Below are experts of layer 13 (counted from 0) of a mixture-of-experts language model. Rows are named router (the router's row for the expert) and show model dimensions 0-127. Each number is 50 + 12 x the weight over its row's rms, rounded and kept within 0 to 99.
Before each expert's rows: a language model's description of what the expert responds to. This comes from a sample of Wikipedia text that the model never trained on.

# expert 18
Description: The 0 inside years like 2022 or 2004, plus common adjectives and nouns like film, song, album, long, small, million.
router:54 57 46 49 60 43 48 42 39 58 70 56 35 58 54 53 59 32 60 42 47 51 49 48 42 49 36 49 77 69 51 28 59 55 37 42 64 48 40 33 51 67 58 32 49 71 69 51 60 48 29 29 43 45 56 62 47 53 54 32 29 40 32 48 54 52 46 42 43 33 58 58 48 36 40 24 29 44 54 49 57 55 67 75 44 62 34 50 38 42 53 61 63 66 33 52 62 50 71 30 41 49 54 16 67 45 52 52 33 74 53 47 41 53 45 57 47 59 59 57 45 46 34 52 58 54 35 56

# expert 8
Description: Word pieces of English place, club and personal names, mostly first or middle pieces, e.g. New, Boston, Crawley, Wellingborough, Bolton Wanderers.
router:67 45 50 56 51 41 39 54 33 49 50 36 53 55 57 55 36 42 39 59 53 64 41 58 54 56 34 47 57 46 59 47 37 53 40 49 54 48 37 32 58 31 55 70 67 56 63 51 54 40 39 50 38 50 52 71 55 29 68 51 55 54 62 70 71 47 67 49 53 67 57 57 44 37 35 55 41 66 56 46 60 49 46 52 42 45 45 78 45 45 57 49 34 67 38 58 40 54 60 53 62 56 24 55 55 29 35 45 42 48 46 61 68 56 61 46 40 60 55 35 47 57 48 49 44 42 58 68

# expert 10
Description: Nouns for buildings, places, vehicles and organizations after the or a proper name, such as School, Road, top, rear, Line.
router:55 53 42 73 42 59 64 37 34 31 59 40 67 32 73 48 66 50 27 36 62 52 66 61 53 70 77 61 61 40 55 49 64 58 27 57 52 51 58 74 70 65 61 30 43 70 30 45 24 48 50 30 68 46 36 58 46 49 42 58 37 71 55 52 51 30 57 50 52 45 67 24 49 47 36 50 35 48 47 45 40 32 50 39 59 60 56 51 55 69 42 66 41 41 46 51 55 45 50 46 40 45 63 51 40 47 51 51 33 49 35 42 34 68 32 63 51 42 51 45 42 56 56 49 32 73 38 50

# expert 0
Description: Opening pieces of split words, often consonant clusters or Latinate stems, such as pl(aque), cl, st, oc in Pleistocene, doctor(al).
router:48 31 46 67 38 43 50 60 42 59 34 48 35 51 38 49 42 66 73 76 52 53 38 50 53 61 44 48 67 54 61 49 65 58 37 55 35 67 51 46 48 60 33 54 52 44 68 28 47 71 24 55 71 68 43 53 45 53 30 74 33 62 51 47 52 49 56 25 56 36 59 59 49 56 55 48 38 31 50 45 49 57 56 33 35 22 71 48 28 42 32 81 52 45 51 76 59 62 40 43 67 49 61 36 66 54 45 48 33 51 36 52 55 49 30 53 40 37 21 39 52 34 50 52 53 45 25 71

# expert 17
Description: Sports competition words such as won, lost, final, match, scored, title, playoff, plus some past-participle endings like -ed and -ated.
router:59 48 30 41 63 62 47 22 54 49 45 37 72 60 43 79 69 38 40 39 70 28 47 45 56 56 45 53 67 49 50 33 53 57 50 36 68 62 75 48 64 53 56 39 37 65 48 42 50 29 30 30 60 52 41 36 37 42 75 28 54 57 65 37 61 49 47 64 32 49 49 48 68 55 52 21 58 41 63 63 57 73 50 45 54 53 41 86 53 50 47 67 53 41 42 64 56 62 51 29 41 50 60 25 44 51 45 41 36 76 45 54 66 48 49 59 46 53 50 69 45 43 56 50 50 73 47 55

# expert 24
Description: Capital letters and first pieces of proper nouns and surnames, often in cast, species or election lists, such as P(ointe), Q(ueen), Bar(adi).
router:49 57 32 54 49 62 58 47 48 58 21 38 61 34 81 48 43 50 37 64 52 45 52 56 57 35 64 56 40 39 49 54 54 78 38 39 33 56 39 45 72 58 47 60 69 40 41 53 49 59 63 53 48 33 39 47 66 58 65 53 40 54 51 59 69 59 51 53 76 70 36 35 64 37 49 56 67 22 27 48 63 60 16 63 45 44 53 44 47 43 44 40 29 53 47 69 45 59 41 64 52 44 52 52 51 47 47 62 54 47 60 56 57 65 49 22 45 63 59 44 39 34 56 51 48 39 73 42

# expert 3
Description: Prepositions, infinitive to and possessive pronouns in running prose, such as in, of, to, on, his, their, its, during.
router:55 16 51 53 55 57 31 25 54 56 42 51 50 62 42 50 36 45 57 59 37 45 58 66 71 52 58 43 60 51 46 53 31 45 23 47 60 37 56 43 38 62 69 67 50 48 64 58 33 53 51 60 48 34 41 57 54 56 70 24 45 41 42 48 26 52 75 62 51 60 36 26 59 57 45 63 62 72 49 49 49 61 49 63 59 77 49 55 62 48 54 55 43 44 71 39 58 65 57 41 35 55 76 19 39 49 74 44 73 50 52 47 51 49 53 42 56 56 44 51 54 57 61 36 55 61 79 49

# expert 15
Description: Common English first names like John, William, Richard, and final pieces of given names and surnames, such as Jeff-rey, Kend-rick, Dick-inson.
router:55 42 65 64 60 36 51 65 60 48 53 59 61 75 67 46 35 59 50 33 41 24 52 42 49 71 48 45 36 52 51 69 70 42 61 59 55 48 44 63 52 40 30 58 63 48 62 70 59 38 43 32 44 39 42 50 45 52 38 68 53 52 52 64 39 40 60 42 54 46 50 64 42 37 25 24 42 64 44 36 48 59 64 59 44 38 52 69 49 58 68 33 48 64 41 57 42 55 26 45 70 42 49 52 56 42 42 37 67 44 26 70 50 59 56 54 36 51 60 17 67 44 52 61 44 38 52 38

# expert 20
Description: Forms of be and other auxiliaries after a subject or to, such as was, is, are, be, been, has, can.
router:35 54 45 48 42 42 42 41 54 54 48 47 49 41 43 43 34 41 32 50 47 52 51 61 55 52 24 44 54 23 39 53 50 53 73 71 50 39 53 56 57 56 54 66 42 60 71 59 43 42 60 54 52 53 35 44 47 59 46 37 32 51 27 44 54 65 50 48 53 41 33 43 41 53 46 68 50 55 49 63 43 26 50 54 27 52 53 68 50 52 46 67 46 78 55 25 50 35 66 50 50 36 48 68 71 67 55 25 50 62 51 56 58 29 55 34 67 42 66 71 34 50 47 52 54 60 61 53

# expert 25
Description: Opening pieces of split words, often consonant clusters like sp, comp, expl, inst, m, as in filmmakers, installed, spanned.
router:56 38 56 71 60 62 46 61 30 58 35 43 53 48 41 46 51 42 70 46 37 39 38 37 60 53 43 41 51 55 40 57 64 53 41 55 52 61 30 52 68 67 22 75 46 43 18 43 61 59 59 45 54 42 67 61 58 49 57 60 33 34 44 61 30 49 58 29 51 53 29 51 38 64 41 37 73 47 52 43 29 62 65 43 50 71 60 40 70 40 58 44 47 61 49 41 30 41 47 59 45 33 71 61 56 38 49 71 62 69 58 44 40 65 48 50 49 57 69 59 42 74 44 61 52 43 34 58

# expert 7
Description: Conjunctions, relative pronouns and subject pronouns in running prose, often after a comma, such as that, which, who, he, though.
router:49 56 53 27 38 49 49 44 49 35 38 42 44 60 35 39 60 54 52 36 68 50 50 53 58 20 50 34 46 56 33 31 49 52 63 29 59 42 42 52 65 61 35 32 37 28 56 38 55 46 57 28 57 43 42 41 61 41 81 40 47 40 51 52 33 40 39 60 59 58 53 37 52 40 45 53 51 57 59 66 45 44 38 48 60 41 36 64 59 51 43 45 34 55 73 73 33 34 45 64 51 50 43 67 34 42 64 49 46 32 49 41 69 43 56 33 50 50 42 55 73 72 34 65 62 50 54 43